{"num_hidden_layers": 9, "hidden_size": 256, "router_score": "sigmoid", "normalize_top_k": true, "balance_loss": 0.000673, "init_std_router": 0.0177, "vocab_size": 32000, "norm": "layernorm", "optimizer": "soap_variant", "max_grad_norm": 1.0}
Below are experts of layer 6 (counted from 0) of a mixture-of-experts language model. Rows are named router (the router's row for the expert), down (a neuron's output weights, with its number) and show model dimensions 0-63. Each number is 50 + 10 x the weight over its row's rms, rounded and kept within 0 to 99.
After each expert's rows: a language model's description of what the expert responds to; "raises" lists some tokens whose logits its average output raises strongly, later layers aside. This comes from a sample of Wikipedia text that the model never trained on.

# expert 10
router:53 43 55 49 39 62 46 55 36 50 45 36 44 50 56 55 59 64 26 52 52 59 46 53 60 63 50 38 54 53 60 69 36 51 45 55 51 49 21 47 33 56 40 51 52 67 40 56 49 69 61 48 56 68 40 49 66 63 22 43 47 55 47 50
down0:51 52 63 50 51 74 63 47 38 51 59 55 54 68 29 33 53 57 42 44 59 53 40 37 68 50 45 50 46 58 65 45 55 60 52 54 52 60 33 58 68 57 58 55 44 65 20 72 43 51 49 69 39 59 69 44 53 42 41 50 47 52 59 29
down1:42 33 24 46 57 51 62 39 73 41 53 68 45 59 53 56 24 39 51 63 37 53 52 56 66 57 60 52 51 54 42 47 53 52 42 45 60 35 30 37 49 35 45 44 28 48 58 50 49 35 45 55 30 62 44 56 40 31 53 34 46 39 61 48
down2:30 43 49 43 34 43 51 66 64 71 62 68 35 33 51 62 39 54 43 44 60 60 66 51 45 69 44 41 52 39 47 44 48 50 56 52 62 59 57 43 53 57 42 54 50 51 65 56 51 42 57 43 38 38 57 30 43 49 56 40 50 83 61 62
down3:52 45 39 51 47 68 42 53 54 58 57 46 43 47 44 59 36 50 33 56 51 60 43 70 56 62 47 47 52 56 50 71 54 35 74 27 71 53 44 57 44 59 46 55 59 57 51 41 46 65 49 65 56 49 33 41 56 50 55 47 33 36 54 35
down4:30 47 59 42 57 41 36 39 64 48 40 82 41 44 60 46 46 55 57 57 52 45 56 48 56 68 57 50 63 59 43 51 56 52 36 48 41 57 51 34 37 57 63 49 42 50 50 44 57 50 24 57 53 42 42 44 31 32 53 49 64 41 54 65
down5:37 52 58 58 52 55 57 56 67 47 37 52 50 44 69 44 50 32 52 46 65 30 48 50 60 37 29 46 47 64 42 61 46 53 49 56 56 43 57 49 57 63 33 69 55 38 57 43 46 44 39 29 35 37 46 40 56 66 58 52 50 45 43 53
down6:61 34 42 41 44 39 44 53 50 47 52 45 62 46 50 47 56 56 60 29 60 65 42 39 62 37 36 47 52 46 37 52 47 38 50 69 53 52 50 47 44 53 41 56 43 48 38 37 33 50 60 43 62 47 63 51 59 52 55 61 55 58 46 59
It responds to: Given names. Common English first names and middle initials starting a person's name, such as John, Robert, William, George W., often in lists.
raises: " de", " F", " S", " D", " N", " E"

# expert 45
router:56 50 53 60 57 69 56 57 41 56 56 44 60 46 36 37 32 58 45 49 48 47 37 41 38 74 50 35 65 58 36 52 55 57 45 58 44 53 33 56 47 43 37 40 35 54 44 48 53 53 51 46 47 53 42 35 58 59 41 38 62 50 47 36
down0:45 51 45 34 43 49 37 53 35 55 42 67 50 45 58 61 60 60 45 42 56 69 57 61 45 81 33 53 63 41 57 54 39 41 40 38 51 56 68 69 33 44 51 40 64 59 48 44 47 59 39 58 62 49 55 45 41 55 41 38 55 69 49 56
down1:42 33 32 42 55 67 49 83 50 56 33 44 42 42 37 45 56 53 54 45 43 51 71 41 42 34 54 61 62 62 56 60 43 66 50 59 65 43 55 63 45 46 46 56 39 26 53 54 59 42 46 70 49 36 46 51 37 33 46 47 47 52 49 43
down2:55 41 42 32 48 53 59 38 71 43 58 48 43 37 40 48 41 57 61 60 27 63 39 63 59 52 38 42 36 40 49 61 37 62 48 45 52 56 17 49 48 57 45 45 39 54 53 56 46 51 37 50 56 65 40 48 47 37 51 59 47 58 47 35
down3:42 64 55 61 43 58 54 62 55 24 43 57 51 44 55 43 56 46 51 66 62 42 42 45 38 63 38 47 50 45 67 58 44 50 46 50 40 44 68 50 48 45 67 57 42 47 37 48 67 49 69 49 62 62 54 55 32 52 44 55 61 71 47 70
down4:48 50 64 39 53 56 58 50 62 38 73 53 31 41 52 54 40 29 65 57 60 32 41 57 61 54 53 51 49 56 42 46 50 38 55 44 45 50 44 55 79 49 31 43 42 50 49 41 46 29 48 54 49 52 47 49 59 47 54 56 41 50 55 29
down5:32 49 58 29 44 59 54 46 50 44 49 52 49 45 55 44 51 54 57 41 56 62 51 39 50 62 32 52 58 43 45 32 44 58 41 49 23 44 34 50 32 51 53 56 46 64 47 47 49 51 52 53 37 44 49 52 59 49 66 40 40 56 52 54
down6:46 22 54 50 41 50 59 46 69 50 47 53 47 59 34 59 59 47 48 46 41 45 58 50 44 66 33 47 49 43 58 39 46 45 42 36 56 45 30 35 57 54 56 62 68 54 45 54 70 54 45 30 52 47 36 53 47 56 47 45 31 61 33 58
It responds to: Place and nationality names. Country, state, city and nationality names, often after in, of or a comma, such as States, India, California, British, Nigerian.
raises: "\n", " |", ".", "'", " since"

# expert 9
router:58 50 70 59 45 71 67 65 44 54 48 43 46 51 46 42 38 64 44 56 45 47 54 47 56 62 45 51 57 50 56 64 54 52 36 58 41 54 33 54 50 59 47 54 45 58 54 60 49 56 50 46 67 59 40 42 50 68 33 42 61 60 48 60
down0:45 61 45 59 48 29 55 58 63 72 39 52 58 52 59 51 21 44 42 70 34 39 44 52 50 35 52 63 42 36 57 51 48 48 52 46 65 43 53 43 49 59 46 58 49 42 55 49 30 52 69 60 40 47 43 48 38 42 56 31 67 53 51 24
down1:49 30 52 57 55 39 39 63 33 51 50 52 46 51 40 46 41 52 49 49 46 41 55 58 52 43 58 50 53 71 47 51 58 46 48 31 32 52 60 47 63 51 25 52 65 47 53 63 46 59 36 57 47 38 43 42 82 53 35 42 56 47 34 51
down2:59 54 58 42 39 54 39 58 62 62 51 55 51 57 52 57 51 60 50 52 60 53 49 39 57 72 46 33 43 66 55 46 40 58 37 43 51 62 39 56 65 55 49 38 20 54 53 52 47 58 57 64 34 56 52 64 49 20 41 41 47 35 55 41
down3:45 46 37 74 61 40 39 48 42 57 39 59 39 60 38 48 46 48 60 68 29 67 46 57 59 60 58 53 48 47 51 36 64 49 47 45 49 39 55 50 49 69 58 48 39 37 55 29 35 25 58 51 48 40 66 49 35 51 38 50 55 54 58 38
down4:45 49 39 55 27 51 37 64 48 47 32 50 31 49 57 43 72 44 45 42 51 42 47 61 45 55 44 53 51 61 53 39 46 61 67 57 68 48 34 41 40 29 51 41 52 49 57 49 48 51 37 66 30 58 48 41 56 44 51 36 37 58 70 54
down5:59 32 43 50 47 43 44 57 58 50 60 68 42 44 57 79 43 52 48 38 63 46 64 26 50 53 43 46 55 45 42 31 43 33 52 52 41 47 37 48 46 56 57 62 46 60 51 43 60 31 52 54 53 37 51 52 56 49 24 59 47 49 34 45
down6:59 36 56 67 51 38 39 41 73 66 60 53 22 48 63 58 37 46 67 68 64 50 58 48 48 44 46 55 54 38 60 48 41 53 49 68 55 45 36 33 66 59 61 58 44 42 62 41 72 63 62 56 46 35 51 56 42 53 49 57 67 55 40 51
It responds to: Plural and abstract nouns. Plural endings and general nouns for groups or content, often in lists or section headings, such as people, members, films, information, music.
raises: ",", " in", " and", ".", " from", " on"

# expert 12
router:44 44 63 55 55 69 51 44 48 46 53 34 46 52 58 37 65 69 41 53 61 50 49 36 56 64 44 43 74 43 58 48 47 57 49 42 29 71 33 46 40 66 39 46 33 76 36 55 52 51 47 46 53 68 51 42 58 53 28 38 61 42 48 41
down0:56 42 42 43 55 58 61 45 48 45 46 70 58 48 43 53 41 50 59 32 57 40 62 48 35 70 57 67 57 59 54 43 57 48 57 43 51 60 43 46 50 44 63 31 56 53 46 29 47 47 52 57 51 47 60 59 37 63 41 54 55 38 37 25
down1:46 43 33 72 45 48 49 58 59 64 48 43 66 56 34 52 35 40 66 56 56 57 49 24 47 59 66 36 59 43 58 36 46 66 60 44 64 41 55 45 65 47 70 53 35 42 71 27 54 63 36 55 49 56 36 49 42 53 54 56 39 47 66 56
down2:70 49 53 71 54 43 57 58 48 50 44 28 49 51 63 71 45 38 36 49 54 49 39 49 44 73 67 55 47 47 43 43 65 50 41 39 28 52 52 57 48 55 42 61 36 65 51 39 50 54 62 49 42 52 51 62 51 43 59 53 52 56 63 41
down3:38 52 39 28 60 54 49 49 62 41 73 69 50 47 28 40 52 50 65 40 53 50 61 44 64 50 52 57 55 45 69 61 46 57 59 43 66 45 64 57 45 55 60 39 34 56 58 40 49 37 45 61 43 65 34 47 36 56 44 38 59 46 48 40
down4:53 55 49 63 56 36 53 49 43 55 58 50 45 52 40 35 48 31 37 59 49 64 55 54 52 40 64 50 44 61 38 57 58 47 45 48 59 54 56 55 62 40 45 65 67 52 53 44 36 40 53 37 38 49 72 52 48 56 57 57 39 36 78 59
down5:66 30 50 50 72 65 45 60 58 47 44 51 61 50 48 47 63 36 46 45 47 38 40 49 48 61 49 38 63 50 46 47 43 27 45 66 36 57 65 42 55 51 57 41 46 45 38 44 38 35 51 75 47 46 55 50 53 48 45 47 48 49 44 49
down6:33 47 53 44 52 51 38 54 64 60 55 52 51 33 67 37 66 51 37 64 41 51 54 61 57 50 73 50 42 58 61 60 55 41 37 53 48 67 52 57 55 56 73 59 53 44 55 41 67 37 44 52 38 55 60 26 44 52 47 51 55 56 47 52
It responds to: Occupation and role nouns. Nouns naming a person's job or role, often after a nationality adjective, such as politician, footballer, singer, director, member.
raises: " and", " of", " to", ",", " in", " at"

# expert 44
router:61 42 64 43 39 53 51 64 55 46 68 50 42 63 49 40 45 51 12 56 45 59 67 48 62 54 59 37 50 41 55 42 64 67 52 54 44 58 40 60 50 50 42 52 59 59 55 48 54 47 49 35 46 55 42 40 49 61 48 38 43 50 56 47
down0:53 67 50 44 51 45 53 48 55 38 50 42 45 52 58 44 41 58 67 41 34 48 43 38 55 47 63 48 44 27 54 41 49 35 60 33 51 44 25 46 55 50 49 56 69 53 47 68 48 58 59 51 74 56 58 40 42 47 44 49 34 72 57 43
down1:41 55 42 63 46 68 62 42 64 60 48 60 41 60 43 49 56 52 69 54 40 61 56 42 61 47 52 54 41 38 48 50 57 44 47 58 22 52 53 56 17 57 77 47 55 73 45 48 54 50 46 43 67 52 56 58 65 54 56 39 51 63 55 46
down2:45 31 32 33 40 50 55 67 48 45 36 57 47 57 46 41 57 51 53 39 50 71 58 53 55 61 39 36 45 52 52 63 59 44 57 61 42 55 43 50 53 50 49 39 51 36 46 63 41 43 63 41 28 48 41 72 56 56 53 38 45 44 51 40
down3:47 42 54 32 47 36 47 68 44 45 54 42 50 41 40 57 54 26 56 45 41 64 62 56 51 25 41 45 54 54 47 39 44 55 45 65 67 52 68 56 58 30 49 61 54 61 54 29 53 28 48 47 70 43 61 51 42 62 44 49 66 61 30 34
down4:40 51 62 44 43 35 55 42 49 57 27 37 75 48 49 37 51 63 40 69 51 29 41 39 49 75 58 49 48 66 55 41 38 51 39 36 41 55 70 53 56 44 32 42 44 50 61 57 62 39 53 57 56 46 51 51 37 44 48 26 59 41 45 48
down5:54 60 63 54 40 48 56 45 59 49 43 46 48 59 41 53 33 51 56 57 51 57 36 58 53 52 41 55 54 45 50 54 48 42 52 45 39 48 39 41 48 25 51 66 31 49 59 76 54 64 54 54 72 56 50 50 60 49 41 47 51 43 52 64
down6:51 45 41 54 49 65 55 63 41 49 54 70 45 45 47 57 58 46 57 32 53 51 31 33 60 40 63 45 62 49 56 47 66 51 27 52 53 60 43 42 42 72 55 55 41 68 55 42 47 57 54 68 44 64 44 59 56 43 72 25 47 47 47 60
It responds to: Table cell separators. Pipe separators between numeric cells in sports statistics and election tables, and semicolon-ended numbers like 0; 1; 3;.
raises: " ", "\n", " 1", " 3", " 4", " 6"

# expert 25
router:46 55 63 64 60 69 56 53 46 57 55 40 44 46 49 59 41 65 46 54 41 42 56 45 61 66 54 46 61 51 47 56 51 64 52 49 33 70 46 52 39 61 34 52 50 71 38 61 37 58 49 41 60 58 53 32 58 65 33 40 57 40 40 43
down0:53 43 63 49 46 58 38 53 49 66 49 33 60 33 50 55 54 27 61 45 53 48 33 58 44 57 54 45 55 53 71 44 77 60 37 49 55 28 36 54 35 50 43 50 36 35 57 49 58 64 35 39 53 54 54 28 55 45 59 40 45 62 48 36
down1:56 41 67 56 61 54 45 35 53 43 50 38 62 47 44 57 57 39 64 44 64 63 49 49 64 60 39 59 52 56 53 58 61 51 59 55 57 51 56 50 51 37 55 52 46 56 55 47 48 54 52 46 44 32 47 64 48 51 49 36 57 47 48 41
down2:42 62 53 39 80 45 46 65 47 40 46 57 49 52 46 57 40 72 35 54 55 44 51 38 39 39 42 42 45 43 53 29 47 53 52 49 57 37 57 54 46 37 48 60 66 62 44 32 67 45 46 53 51 42 71 53 56 53 67 43 54 53 55 42
down3:40 47 46 44 41 59 52 37 52 53 46 46 45 47 55 46 62 78 39 43 52 43 36 29 60 33 68 50 62 53 40 64 59 44 53 58 54 41 52 46 61 61 50 43 55 48 74 42 41 47 77 49 57 44 47 63 39 38 48 55 51 59 49 53
down4:50 61 48 49 53 48 30 47 60 32 61 38 61 52 44 38 41 67 39 50 57 63 69 46 67 44 47 56 48 41 53 52 36 25 44 72 32 62 43 59 47 48 53 63 50 58 41 45 57 31 43 46 41 47 36 52 45 57 41 63 48 52 42 54
down5:55 38 54 56 59 35 54 44 49 57 59 45 60 48 48 40 50 60 62 53 39 64 61 36 49 49 57 63 43 54 59 60 25 50 36 44 35 49 65 47 59 49 54 48 67 60 43 41 61 54 51 71 55 49 62 53 53 46 44 43 42 35 40 51
down6:38 33 39 49 50 56 49 49 42 52 54 44 45 68 69 42 45 36 44 50 38 60 53 63 59 61 48 51 58 40 59 47 46 42 53 53 22 39 41 32 43 48 55 57 40 41 68 39 45 45 46 48 56 44 32 64 63 60 51 55 24 42 61 45
It responds to: Singular concrete nouns. Head nouns for places, objects and works right after the, a or his, such as station, song, monument, regiment, engine.
raises: ",", " with", ";", " to", ".", " until"